config.yaml
n_layer: 11
d_model: 160
n_experts: 32
experts_per_token: 1
d_expert: 192
d_shared_expert: 0
activation: "swiglu"
moe_layers: [3, 4, 5, 6, 7, 8, 9, 10]
router_score: "softmax"
normalize_top_k: false
routed_scale: 1.0
balance_loss: 0.000245
balance_bias: true
init_std_router: 0.0286
lr_router: 0.00234
vocab_size: 2048
norm: "rmsnorm"
norm_eps: 1e-06
tie_embeddings: false
optimizer: "soap_variant"
lr: 0.011
beta1: 0.95
beta2: 0.99
batch_tokens: 131072
seq_len: 768
train_tokens: 526700000
steps: 4019
dataset: "wikipedia_en"
Below are experts of layer 5 (counted from 0) of a mixture-of-experts language model. Rows are named router (the router's row for the expert), gate (a neuron's input weights, with its number), up (a neuron's input weights, with its number), down (a neuron's output weights, with its number) and show model dimensions 0-159. Each number is 128 + 24 x the weight over its row's rms, rounded and kept within 0 to 255.
Before each expert's rows: a language model's description of what the expert responds to. This comes from a sample of Wikipedia text that the model never trained on.

# expert 4
What it handles: Final s and short endings like -ar, -os, -es closing words or names, such as Yugo-s-lavia, Hung-ar-ian, vocalization-s, Gkaval-os.
router [125 141 136 113 116 142 103 130 140 155 135 179  96 134 142 182 134 170 139 145 107 169 154 102 151 141 131 138 148 133 123 163 159 133 136 108 107  97 153 146  30 138 158 151 142 159 151 143 120 145 171 176 130 105 103 121 169 132 127 116 115 147 105 164 139 149 151 117 116 140 123 111 160 140 152 165  93  94 108 152 116 147  95 133 132  99 141 159  94 143 112 132 113 186 119 158 137 176  81 107 146 154 158 154 144 163  98 111 112 133 108 133 103 121 107 146 142  97 156 124 142 113 137 105 148 143 151 148 138 147 104 133  81 138 143 112 168 114 134 141 113 124 116 157 125 124  98 128 148 154 131 133 118 149 150 159 113 145 100 108]
gate0 [172 150 173 132 154 116 126 141 117 141  87 155 124  90 150 108 177 132 101 108 150 103 121 111 118 124 125 180 160 138 121 138 165 168 113 142 161 133 131 136 123 140 141 127 151 141 116  78 174 112 134 153 142 128 111 110 118 108 112 119 125 110 134 136 123 139 154 107 118 115 122 177  94 108 123 182 114 172 134 142 114  97 136 124 148 122 142 127  99  96 142 132 176 150 142 105 100 116 169 157  90 155  97 149 171 134 151  84 120 109 125  89 138  99 145 144 143 174 118 121 162 112 140 178  94 129 177 142 156 119  98 162 104  98 116 159 105 147 142 147  75 138 142 100 149 126 118 112 113 145 122 135 117 112 112 151 105 109  87 133]
up0 [105  90 101  94 148 143 127  96 137 173 111 102 106 137 129 154 120 136 125 142 127 174 158 103 146 110  94  79 154 117 147 137 178  99  96 122 123 162 150 141 144  83 137 100 124 109 102 118 172 159 157 111  77  62 116 162 124 133 129  90 122 101 156 100 150 104 165 124 166 143  93 154  95 139 129 129 117 131 122 157 128 104 137 130 133 156 125 128 158 134 110 128 109 133 108 157  98 130 167 133 108  99 106 115 130 107 136 193 109 128 157 139 153 149 114 105 146 128 159 139 110 155 128 139 126 143  95  99 159  93 167 139 144 161 145 145 145 123 121 159 119  92 104 127 106 153 171 106 155 107 130 117 115 135 145 154 126 151 114 160]
down0 [ 84 109 129 125 128 116 114 110 134 109 147  92 182 105 124 106 146 131 142 133 139 123 104 109 121 107 147 135 141 148 126 183 130 127 121 151 164  89 144 119 155 126  83 123  90 154 119 141 138  96 117 145 151 124 123 137 123 104 128 148 163 155 153 107 126 132 100 118 150 162 148 127 115 136 143 129 143 174 128 174 123 144 107 115 194 130  64 142  46  95 135 154 114 131 172 109 141 109 136 122 129 120 128 143  84 121 156 122 128 123 103 132 102 145 166 121 125 159  61  70 106 190 123 124 116 129 124 129 108 145 113 112 134  96 134 156 135 157 129 107  89 112 123 148 159 118 103 156 135 125 151 119 116 154 116 122 124 116  83 152]
gate1 [113 148  97 136 137 122 158 124 153 133 121 154 165 104 141 122 149 137  92 141 143 116  91 163 138 153 185 139  83 113 111 145 130 152 118  97 144 142 126 138 133 132 147 117 137 131 131 113 122 126 133 111 157 127 131  96 141 125 155 130 133 100 134 135 140 143 121 124  82 134 130 138 102 136 159 115 101 107 100 128  92 100 114 131 155  94 138 142 153 122 123 101 160 120 158 114 164 128 152 153 155  92 182 146 154 151 137 146  87 107 154  80 121 119 117 145 120 106 109 139  89 143 104 144 122 138 103 228 109  82 124 121 159 120 152  85 140 126 180 125 160 169 114 127 155 129 108 141  85  95 126 106 110 159 173 148  93 104  96 140]
up1 [150  89 134  98  87 113 142 136 124  89 116  89 125 126 118 144 136 131 122 164 160 127 139 143 121 142 148 131 132 149 126 129 137 117 123 116 167 197 120 129 101  98 112 127  88 124 101 129 114 119 157 133 157 137 135 140 114 115 110 115 118 104 123 127 172 150 108 105 164 127 110 130 149 132 153 166  92 149  94 103 172 162 183 167 110 148 124 109 132 148 171  85 124 151 144 120  93 100 160  87 115 119  92 140 149 107 122 143  85 134 105 119 129 105 103 129 153 116 109 108 118 161 149 115 142 142 176 133 139 126 148 105 139  94 191 135 109 112 148 127  70 102 143  92 116 138 135  96 128  90  89 112 122 128 141 130  87  80 135 163]
down1 [109  92 107 120 133 139 126 182 139 144  82 129 121 161  91 113  95 107 174 126 118 116 132 102 120 170  89 124  88 112 108 138 101 102  96 122 164  90 139 122 117 186 104 117  98 106 160 164 153 150 151 118 142 127 161  72 116 148 130 124 153 141  97 159 137 128 165 140 111 122 129  98 171 150 143 125 137 123 120 115  96 123 120 100 135 118 108 107  92 135  92 149  80 143 128  92 180 135  98  91 137 119 153  84 141 113 141 119 137 118 128 158 135 126 149 126 128 170  92 120 129 127 148 123 144  79 135 157 112 106 112 151 128 150 120 111 105 115 122 125 158 119 143 136 150  79  97 170 178 108 127  94 104 128 136 117 118 125 150 153]

# expert 2
What it handles: Mostly coordinating conjunctions and, or, but, &, plus mid-word pieces like ra, ce, ly, as in Sumithra, succeed, widely.
router [102 112 141 157 130 124 112 143 155 106 103 114 114 129 154 114 134 123 127 126 143 171 166 135 140 113  83 119 118 128 106 179 117 138 136 138  85 116 162 142 182 139 131 131 158 169 155 103 130 163 156 157 126 142 145 118 120 126 144 116 140 119  99 182 131 125 143  93 128 114 183 107 116  95 122 121 122 150 166 100 136 104 151  67 167  88 163 143 128  91 160 116  47 137 144 135 145 107 139 129 140 123  95 131 150 115 111 161 157 136 105  73 133 165 131 136 122 184 123 156 137 147 158 119 111  83 135 145 115  94 131  91 108 135 125  91 124 111 130 137 131 106 122 107 125 142 156 127 138 153 177 128 111 112 125 140 116 110 167 126]
gate0 [ 50 106 145 194 111 115 184 152  98 130 131 161 137 159 140 104 134 114 162 123  86 139 118 111 108 159 155 119  94 123 106 110 165 138  84 109 134 140 134  92 112 145 144 143 158  82 108 129 156 126  94 138 166  92 142 134 107 156 162 172 121 147 121 133 136 125 103 136  84 151 146 123 144 123 124 125 148 129 111 117 142 149 135 138 114  93 138 152 126 149 128 144 136 130 156 154 119  91  96 161 102 114 136 122 147 128 155 148 128 112  73  92 114 125 116 108 141 116 165 104 136 123 135 138 141 102 112 124 195 184 124 115 159 122 107 144  99 121 131 130 112  94 144 123 173 137 133 111 168 131 146 101 110 124 112 166 139  92 125 132]
up0 [149 123  93 119 133 138 129 172 158 115 121 122 113 149 120  82 153 157  86 107 113 163 142 154 165 164 118 140 156 108 125 136 139 115 132 123 109 155 148 118 154 148 112 137 158 153 109 144 127 156  68 122 154 139 128  99 175 149 151 113 147 145 156 135 120 115 140 128 144 119 126 138  85 140 100  80 176 132 121 106 131 102 174 130 137 110  95 129 119 108 132 136 134  95 119 148  85 107 103 131 143 151 132 127 154 137 131 143  89 130 139 128 113 120 138 127 145 164 122 113  69 135 150 141 105 129  86 117 175 124 164  92 171 154 160 157 144 147 135 139 185  79 152 149 134 142 174 112 135 136 158 187 101 103 137 158 134 144 156 115]
down0 [ 99 120 139 138 137 108 128 122 180 150 110 113 137  89 143 135  93 106  77 109 114 134 134 108 130  85 121 126 137 134 124 161 137  83 136 145 134  92 109  65 159 133 125 120 118 123 130  93 123 138 134 102 133 167 120  75 152 126 193 120 101 168 163 158 171 110 146 114 128 132  90 131 159 116 194 116 160 126 109 173 145 101 161 138  89 121 130 137 107 156 147  99 102 147 107 119 153 125 156 134 127 123 127 125 170 136 134 157  78 133 124 147 141 140 155 137 108 181 145 110  58 109 134 132 120 111 130 136 129 143 159 153 117 137 124 119 161 124 118 129 153 117 116 138 146 112 137  77 114 122 129 142 162  87 100 142 115 104 132 128]
gate1 [173 116 116 118 113  89 100 153 125 139 112 153 156 157 102 111 139 135  91 111 142 157 124 147 132  55 109 115 111 106 144 125 113 129 128 162 137 155 169  90 158 136 110 124 163 133 130 171 150 115  95 154  87 105 160 142 144 121 171 111 141 108 113 109 140 144 120 113 131 154 132 167  96 139 148 138  96 160 137 170 108 117 140 110 131 123 163 146 123 107 172 117  90 132 112 165 107  99 105 104 109 154 110 138 134 133 103 127 144 137 109 144 129 139 158 117 121 128  93 165  83 122 150  92 182 120  98 119 112  76 142  99 143  96 101 144 124 123 103 174 153 103 188 143 143 164 109 107 133 110 112 114 123 139 108 139 131 134 147 169]
up1 [146 152 144 137 163 138 111 151 110 118 102 122 112 126 113 147 141 134 108 136 132 122 115 153 133 127  99  94 112 111 120 142 108 166 132 105 148 148 152 170 118 127 112 126 118 155 122  95 121 100  97 137  75 108 126 143 163 151 105 177 134 131 119  97 123 132 162 137 171 141  91 146 103 119  76  69 128 121 172 124 156 178 129 114 123 184 127 145 141 121  91 133  81 117 108 103 144  79 111 122 172 143  81 117 116 151 115 119 145 136 173 125 101 120 190 153 135 122 122 186 117 110  81 112 134 136 134 149 143 109 107 120 100  81 116 133 113 130  93  96 157 112 129 159  80 145 146 110 126 104 136 121 109 115 128 125 113  96 123 143]
down1 [118  97 173 113 132  94  89 154 149 123 162 117 139 152 133 153 139 109  92  82 118 126 153  99 147 133 107 129 109 106 122  86 123 125 112 142 102 116 130 106 152 123 143 160 123 142 137 149 118 118 170 134 114 144 124 139 154 143 145 161  72 139 131 123 125 123 108 143 126 142 152 153 123 142 170 129 136  95 140 169 147 132 124 173 152 114 155 159  67 100  99 123 116  98 152 124 133 145 132 133 134 185 155 132 110 129 116 183 122 170 137 130 148 154 154 152 132 112 104 108 108 160 123 152 142  93 171  92 114 145 108 108 110  70 153 124 105 150 104 163 144  97 149  71  95 118 128 140  85 100 126 109  91 139 107 110 107 140 120  89]

# expert 11
What it handles: Opening parentheses before acronyms or years (APC, 2011), opening quotes, apostrophes, and sentence-start pronouns he, she, I, we.
router [105 140 101 133 109 154 156 119 111 101 161 166 151 135 143 106 157 132 125 108 158 126 129 123 131 155 149 105 145 121 143  89 122 106 135  94 123 132  82  82 149  93 109 151  90 147 103 127 115 137 124 155 133 124  86 152 140 119 112 121 140  89 129 114 135 176  95 107 109 111 119 171 135 123 116 130 163 177 132  85  94 157 124 122 154  99 116 135 141 119 149 131  43 131 134 109 160 145 142 119 144 131 127 101 106 120 135 191 138 149 115  77 127 103 122 140 108 105  92 122 104 165 101 120 111 164 113 136 160 135 135 157 144 172 105 111 118 157  99 111 152 138 142 115 155 169 126 112 155 147 167 110 128 136  81  91 105 115 133 100]
gate0 [110 141 111 127 120  77 109 135 122 100 173 148 107 176 146 112 121 181 139 143 117 108 143 137 131 177 110 123  84 144 149 145 167  99 146 143 122 137 128 148 157 151 141 136 148 139 112 160 122 191 119 137 101 166 140 140 145 144  84 160 130 130 113 134 111 135 148 117 158 150 146 130  97 135  66 153 110 157 126 122 125 130 130 132 127 136 135  68 132 180 105 135 111 115 128 100 108 123 172 135 144 167 115 135 137 135 137 142 116 138 151 126  83  97 133 142 150 143 122 158  98 112 132 118 135 105 113 162  83 140 117 190 111 137 121  81 129 119 114 141 111 142 209 122 127 157 144 123 149 105 156 139  93 111 178 137 143 134 132 115]
up0 [ 99 137 108 122 122 105 170 149 136 131 117 101  90 106 123 199 160  99 129 128 142 168  97 110 132 142 162 166 106  75 110 102 148  76 158 171  95 137 131 110 159 118 100 131 147 137 132 145 137  96 142 121 105 113 179 130 101 118 144  92 120  97 124 121 115 126 156  96  89 104 140 104 184 116 131 150 137 120 130 138 123 163 127 177 134 144 134 107 146 130 161  97 134 119 107 117 134 124 117 175 118 131 105  95 107 138 125 136 155 157 126  92 108 142 156 116  86 124 141 120 144 165 174 111 161 117 147 110 111 145 102 153 140  83 175 114 147 117 132 108 130 120 136 154 123 163 138 160 125 130 116 141  86 146  69 115 133 122 133 133]
down0 [146 131 160 137 142 140 150  84 110  99 141 139 139  89 106  95  81 146 114 107  89 117 121 131 108 116  86 107  94 120 111 142 149 120 147  91 105 101 180 127 114 107 151  89 130  74  92  97 163 148 153  90 123 146  94 146 120 117 156 139 126 142 134 129 123  97 148 137 154 123 185 135 127 139 151  98 162 102 110 116 118  79 109  95 118 157 127 101  93  84  97 133 185 146 148 166 145 115 151 135 146 154 112 127 127 134 109 136 158 115 126 109 137 132 123 132  82 137 102 152 121  95  97 113 111 129 112 151 148 110 162 137 149 107 112 161 120 161 160 111 142 129 101  91 167  91 108 107 102 128 126 121 173 117 159 134 149 121 144 142]
gate1 [130 120 127 125 128 145 135 122 178 104 119 101 132 118 124 126 120  92 181 108 149 141  93 111 143 162 141  92 153 149  92 129 120 154  91 165 107 114 128 126 115 105 137 150  73 110 166 127 143 110 117 129 110 158 128 151 136 115 115  79 130 137 123 161  83 155  94 111  73 149 116  86 123 161 109 139 120 119 131 137 165 139 100 112 144 138 108  68 140 141 132  86 167 117 147 152 145 100 147  85  93 128 146 134 176 131 121 147 150 150  83 101 142 105  90 109 171 145 100 141 118 125 140 127  97 140 164 100 176 143 116 134 137 132  98 161  95 111 154 146 127 119 142 128 134 131 116 103 155 116 132 110  97  78  99 114 141 157  99 117]
up1 [ 81 195 136 115 128 148 132 125 141 134 105 115 125 110  95 100 151 120 132 127 149 106 120 128 112 106 115 109  96 149 137 110 148 134 131 115 141 154 172 109 156 114 121 178  88  79  79 132 107 143 118 123 163 135 135 137 137 142 157 180 107 145 114  85 137 105 116  91 142 176 161 139 104  84 142  84 123 143 134 109 133 160 165 132 122  71 135 157 144 146 117 144  99 138 131 171 122 129 116 165 145 113 135 118 111 136 117 109 118 155 111 150 184 123 169 129 183 104 141 124 133 127 132  96 148 124  82 104 117 146 102 114 130 136 130 126 107 164 138 109 116 120 129 101 126 101 154 107 130 102 144 159  88  91 154 136 161 125  82 140]
down1 [117  94 106  95 171 155 113  95 147 115 128 180 179  78 135 129 144 110 151 120  78 139 176 136 177 127 132 173 147 148 151 137 128 125 165 100 101 142 120 163  94 134 113 111 135 174  87 105 149 142 159 109 122 147 123 142  92  95 119 131 134 120 162 169 144 116 152 114  66 127 136  75 160 150 138 138 119 126 149 147 120 125 141 118 136 154 149 120 126 115 110 100 137  87 120 119 135 135 134 134 130  84 119 134 160 149 193 136 137 161 134 103 107 122 160 132 140 155 103 139 146 105 162 173 152 142 168 105 144 131 140 151 134  86 139 127 116  94 144 124 132 118 118 102 163 146 125 162 111 114 126 146 129 158 114 119 155 154 126 128]